From a checkpoint of a small mixture-of-experts model trained on Wikipedia: width 384.
Below are experts of layer 4 (counted from 0) of a mixture-of-experts language model. Rows are named router (the router's row for the expert) and show model dimensions 336-383. Each number is 50 + 15 x the weight over its row's rms, rounded and kept within 0 to 99.
After each expert's rows: "mostly gets" lists some tokens that are sent to it at least half of the time. This comes from a sample of Wikipedia text that the model never trained on.

# expert 60
router:59 54 34 42 39 62 73 49 63 48 36 41 52 66 58 69 42 25 49 34 70 37 42 18 37 56 52 48 60 34 44 48 46 72 85 66 35 41 43 26 22 46 55 47 66 54 54 59
mostly gets: " v", " music", " guitar", " songs", " band", " dr"

# expert 53
router:45 35 31 50 53 19 63 33 29 23 45 52 67 46 54 58 53 54 52 55 29 27 44 58 49 36 52 60 29 62 38 65 45 55 22 46 44 45 52 47 34 69 35 34 44 66 43 68
mostly gets: " |", " :", " ENG", "\":", " GBR", ":"

# expert 31
router:53 38 29 32 72 72 55 46 57 50 49 48 46 35 43 72 59 46 44 65 37 62 55 41 53 69 80 48 73 46 71 66 70 29 45 30 81 39 76 36 70 25 44 70 65 43 81 46
mostly gets: " s", " con", " Mon", " can", " social", " mon"

# expert 38
router:28 56 58 46 56 63 63 60 39 55 34 35 49 72 38 12 70 23 42 46 70 32 46 39 59 41 40 52 39 23 48 64 47 61 42 44 53 47 59 79 80 47 41 44 75 68 44 72
mostly gets: "94", " University", "93", "95", "96", "88"

# expert 61
router:50 51 29 47 67 66 54 61 25 52 47 60 47 87 61 49 65 69 81 39 38 42 42 83 59 27 41 65 49 45 37 30 56 35 42 47 75 34 43 44 29 75 40 34 38 17 33 62
mostly gets: "á", "í", "ä", "ü", "ă", "é"

# expert 22
router:58 46 71 27 57 52 54 22 63 41 36 39 65 57 73 61 47 33 56 42 48 51 29 22 31 68 54 50 53 36 54 57 50 30 61 57 40 26 46 49 20 49 90 39 47 71 55 54
mostly gets: " played", " based", " film", " took", " show", " play"

# expert 16
router:23 56 73 68 32 40 74 38 75 49 49 45 28 68 37 67 24 71 54 40 53 54 25 51 66 51 50 50 26 67 26 75 57 64 43 40 45 55 33 40 43 63 29 54 47 71 44 51
mostly gets: " could", " would", " ship", " must", " may", " Ott"

# expert 27
router:95 59 27 32 49 52 34 50 44 53 59 61 60 28 49 44 46 58 62 43 71 57 66 47 54 27 41 44 58 64 59 69 50 36 41 48 57 51 62 50 48 71 57 20 49 42 53 66
mostly gets: "fer", "ber", "ner", " Taylor", " Sil", "ver"

# expert 52
router:58 57 52 42 55 57 42 67 65 53 57 30 56 55 77 48 34 63 31 56 52 51 69 43 56 61 44 25 65 37 43 40 65 54 66 44 48 41 49 71 48 40 48 64 31 53 44 28
mostly gets: " f", " sp", " gr", " en", " tr", " dis"

# expert 3
router:52 60 60 66 37 63 66 46 48 66 58 73 60 55 30 24 40 57 55 58 58 51 39 81 80 42 48 28 74 69 48 36 57 46 32 50 66 53 49 77 36 51 28 82 24 56 35 51
mostly gets: "led", " built", " use", "ted", " management", " care"

# expert 29
router:52 68 52 37 60 52 67 49 46 69 64 51 44 31 56 48 48 45 44 64 46 52 79 53 53 38 57 30 61 51 41 52 55 54 40 41 43 80 62 53 28 47 37 31 74 32 42 49
mostly gets: " M", " P", " V", " D", " C", " F"

# expert 18
router:67 74 50 57 73 34 28 43 57 63 70 70 52 28 42 51 53 56 52 56 44 71 70 60 53 33 37 49 43 50 41 45 45 38 38 69 40 80 45 63 77 27 32 47 72 86 57 77
mostly gets: " New", " National", " River", " national", " public", " Indian"

# expert 10
router:53 54 44 51 32 38 38 41 67 53 71 56 64 38 38 64 63 35 80 44 58 47 58 41 32 55 41 38 47 35 62 49 26 46 45 29 30 52 62 45 80 39 66 69 58 81 64 33
mostly gets: " World", " JPL", " Art", " German", " Air", " MPC"

# expert 6
router:19 37 41 39 50 60 39 45 33 38 48 61 44 61 57 26 70 58 58 49 72 24 35 54 48 24 39 61 65 49 13 43 41 56 54 41 32 46 38 59 32 38 39 21 53 67 73 64
mostly gets: " U", "U", " Succeeded", " IN", " FI", " JPL"

# expert 0
router:63 47 33 46 43 53 26 35 52 55 40 54 56 35 58 42 50 46 68 26 25 80 39 55 36 28 47 44 44 57 63 46 25 65 62 64 53 77 49 44 81 53 84 60 57 65 60 44
mostly gets: " American", " new", " English", " former", " British", " Indian"

# expert 20
router:59 50 45 39 17 24 50 40 57 40 41 59 28 64 41 31 52 42 52 58 79 65 33 48 54 54 46 50 60 52 49 53 29 61 53 44 78 34 29 47 56 55 77 62 50 84 67 58
mostly gets: " including", " between", " both", " many", " than", " more"

# expert 23
router:49 47 60 43 57 76 39 55 40 57 61 50 47 38 44 81 35 23 30 39 44 35 26 21 34 47 34 29 64 25 09 67 47 25 54 60 29 47 41 53 40 19 42 26 60 61 24 36
mostly gets: " film", " Best", " player", " Film", " song", " album"

# expert 48
router:44 72 40 49 30 59 62 58 72 54 14 28 50 23 53 31 24 44 52 32 59 39 53 38 52 38 43 49 43 44 27 61 41 45 36 34 61 56 33 33 57 41 43 43 31 64 62 34
mostly gets: " his", " her", " career", " she", " him", " His"

# expert 30
router:52 82 37 57 42 32 30 40 58 45 34 43 58 42 21 61 57 42 56 47 64 51 22 57 56 66 40 50 58 52 57 40 64 71 56 44 27 53 53 36 52 24 77 83 46 54 36 19
mostly gets: " which", " this", " t", " This", " where", " that"

# expert 45
router:55 61 60 58 84 39 74 57 31 47 20 47 09 34 31 31 66 63 25 78 73 49 56 67 79 84 43 74 21 58 46 43 41 40 40 38 67 69 49 50 62 74 24 49 40 48 59 54
mostly gets: " sq", " (−", " Swing", "′N", " households", " +"

# expert 37
router:41 64 55 64 67 61 51 38 52 61 54 25 19 72 43 40 40 42 50 40 59 54 54 79 34 37 30 80 56 37 15 63 40 45 71 56 60 68 43 55 41 58 68 39 62 64 62 53
mostly gets: " Mid", "″W", "″E", " Apps", " footballer", " loan"

# expert 44
router:24 48 46 69 47 54 55 48 38 58 42 33 17 45 56 52 67 30 55 66 38 18 75 79 68 49 56 61 47 55 25 59 63 43 53 39 32 43 57 53 36 22 67 32 46 46 44 18
mostly gets: " Sh", "He", " She", "See", " He", "Personal"

# expert 26
router:38 53 36 31 47 25 69 51 50 53 36 49 61 76 41 27 36 29 30 48 32 52 39 53 50 65 64 37 50 52 50 60 55 37 52 30 43 56 62 23 45 43 68 58 38 82 51 64
mostly gets: " their", " un", " where", " its", " this", " when"

# expert 2
router:49 56 70 62 54 64 74 69 49 44 89 67 43 11 53 63 55 41 52 76 56 70 72 52 77 43 47 54 30 55 55 65 37 39 29 40 30 44 56 58 27 70 23 44 55 74 35 36
mostly gets: " River", " William", " College", " Col", "ville", "ford"

# expert 42
router:37 30 61 43 55 79 51 38 54 63 47 47 70 48 73 55 39 68 20 52 49 42 36 45 71 44 47 16 39 41 39 31 23 66 56 56 56 28 31 52 54 34 37 52 42 46 56 34
mostly gets: ".\n", "===\n", ")\n", "==\n\n", " ==\n", "\"\n"

# expert 62
router:44 51 42 52 79 40 70 75 31 54 60 40 65 74 50 60 66 73 89 50 42 71 67 40 44 57 67 46 50 47 51 38 38 48 39 41 54 34 58 83 26 75 43 61 40 35 23 43
mostly gets: " William", " El", " Pal", "berg", "sen", "iam"

# expert 17
router:52 67 29 76 67 56 31 47 65 56 65 42 48 69 59 46 36 41 38 29 28 84 61 38 50 47 63 40 60 37 64 57 29 57 69 39 59 30 27 51 52 61 62 57 36 49 63 59
mostly gets: "ative", "ical", "atic", "ic", "atory", "ensive"

# expert 21
router:38 36 77 47 39 16 72 69 54 50 60 58 38 42 42 44 33 50 24 35 76 74 24 33 21 62 90 46 60 50 43 67 44 47 64 46 56 60 39 54 42 44 58 56 29 58 47 28
mostly gets: " new", " released", " named", " set", " single", " well"

# expert 7
router:27 45 90 58 66 51 41 38 46 57 46 48 35 41 50 37 52 36 30 45 58 14 44 49 46 52 48 72 37 47 79 58 31 81 58 52 58 43 53 54 81 64 59 25 43 32 34 80
mostly gets: " ", "   ", " –"

# expert 11
router:44 51 61 71 53 64 53 33 30 50 49 54 44 68 39 81 62 34 32 42 38 50 59 57 34 33 49 41 51 52 27 46 53 38 73 73 22 69 34 67 51 23 54 16 54 58 29 45
mostly gets: " Cup", " football", " League", " club", " Championship", " team"

# expert 51
router:30 36 40 49 50 55 45 68 50 41 36 65 41 47 17 45 54 72 58 70 55 32 46 45 70 75 74 69 54 61 57 39 40 15 25 52 34 67 45 67 43 44 40 65 61 41 76 60
mostly gets: "°N", "″N", " MPC", " Coordinates", " JPL", ";\n"

# expert 4
router:24 74 67 60 58 61 51 59 63 51 54 40 53 56 67 54 54 72 56 65 33 26 62 42 35 37 28 60 43 47 49 64 46 40 27 22 52 72 59 26 41 44 41 41 37 21 29 55
mostly gets: " Y", " K", " J", " Ma", " Tom", " And"

# expert 55
router:87 36 28 74 68 46 32 40 59 52 35 50 45 46 28 52 30 35 55 49 61 36 54 46 85 33 48 29 73 68 51 23 64 41 54 50 63 37 85 59 40 65 34 45 51 62 47 51
mostly gets: " that", " because", " how", " if", " considered", " about"

# expert 1
router:27 48 67 79 38 29 47 72 29 55 47 42 54 34 55 46 57 53 38 42 57 34 32 53 61 60 42 67 57 63 40 51 45 47 52 59 66 37 64 42 64 26 62 41 51 25 20 28
mostly gets: ").", "\".", " In", " born", "In", ".\""

# expert 57
router:38 25 63 47 45 30 41 58 46 49 54 47 41 34 41 35 69 37 29 31 50 40 66 61 33 47 17 47 65 50 61 64 72 62 59 49 30 42 28 56 60 30 77 31 65 48 61 45
mostly gets: "I", "Z", "-S", "X", "B", "K"

# expert 50
router:54 53 34 56 52 50 40 44 27 69 68 79 31 39 36 63 28 63 47 65 32 61 41 47 75 51 78 33 59 42 43 31 71 54 61 82 64 76 46 66 65 50 36 57 59 65 59 60
mostly gets: " region", " population", " Northern", " city", " northern", " genus"

# expert 46
router:43 45 47 37 41 45 43 67 41 58 39 67 32 40 79 27 31 55 28 49 41 51 52 56 38 54 77 50 83 66 54 57 74 66 26 24 53 54 86 15 60 46 57 86 63 72 52 36
mostly gets: " con", " cl", " def", " ass", " pro", " res"

# expert 12
router:42 36 39 44 33 74 63 47 48 67 67 32 57 67 43 41 57 53 85 46 74 34 64 56 32 47 45 59 38 42 60 18 45 45 50 39 45 49 54 77 44 64 43 54 51 10 46 40
mostly gets: " Be", "ö", " Bo", " Jo", " Richard", " Brown"

# expert 43
router:52 60 55 52 46 43 72 50 28 38 47 34 37 76 46 32 44 35 66 73 70 52 28 55 58 68 60 33 56 75 67 31 57 36 67 62 68 51 55 45 44 49 34 39 64 56 51 41
mostly gets: " with", " by", " from", " about", " through", " between"

# expert 32
router:22 61 48 33 63 53 42 45 51 66 61 51 59 14 52 43 26 58 38 33 63 42 53 57 48 51 49 44 67 61 57 67 24 58 49 08 58 29 85 17 62 49 55 58 74 64 64 77
mostly gets: " Re", " Al", " Mar", " Am", " El", " En"

# expert 28
router:29 20 71 35 45 35 49 73 46 53 45 41 58 31 49 54 57 76 41 30 52 57 51 46 41 45 34 58 60 33 52 70 33 73 35 51 71 63 54 50 43 37 23 54 61 66 71 65
mostly gets: " |", "°W", "/a", " DF", "°E", " None"

# expert 54
router:56 67 48 26 54 60 37 57 36 61 70 36 47 67 67 61 63 61 49 20 35 46 46 59 25 43 72 55 52 39 70 47 43 68 41 55 59 28 53 35 22 73 45 63 47 27 60 60
mostly gets: "ir", "gh", "b", "ph", " Sch", "ib"

# expert 49
router:72 48 66 40 35 49 29 39 63 48 36 67 58 47 41 83 50 43 33 45 54 70 38 19 63 35 75 30 48 68 34 19 50 54 59 49 51 33 31 71 68 49 64 55 36 55 67 24
mostly gets: " other", " time", " same", " such", " death", " However"

# expert 39
router:46 46 44 54 51 29 78 30 50 48 29 56 51 66 60 68 17 57 47 52 38 57 56 45 48 73 89 59 47 49 72 40 84 50 80 45 75 60 33 17 55 40 67 48 60 66 64 46
mostly gets: " off", " any", " per", " along", " re", " out"

# expert 15
router:21 41 75 49 59 40 32 21 84 51 55 20 54 36 66 57 61 14 30 65 43 41 41 42 39 37 44 11 30 64 53 41 08 68 54 61 36 47 52 49 75 20 65 84 51 29 75 47
mostly gets: " Art", " art", " University", " Arts", " research", " book"

# expert 40
router:46 55 94 67 59 49 54 57 43 25 36 73 45 42 63 27 31 57 58 70 53 40 28 54 49 43 30 47 41 48 50 52 62 48 49 36 52 72 51 45 76 34 64 42 48 50 66 54
mostly gets: "8", "9", "4", "6", "7", "5"

# expert 19
router:59 54 72 70 32 33 34 46 64 30 52 46 58 54 48 58 54 53 36 68 33 55 27 33 45 46 75 43 55 44 66 53 74 50 76 28 38 44 55 54 64 49 35 66 28 38 23 33
mostly gets: "′", " will", " it", " would", " there", " signed"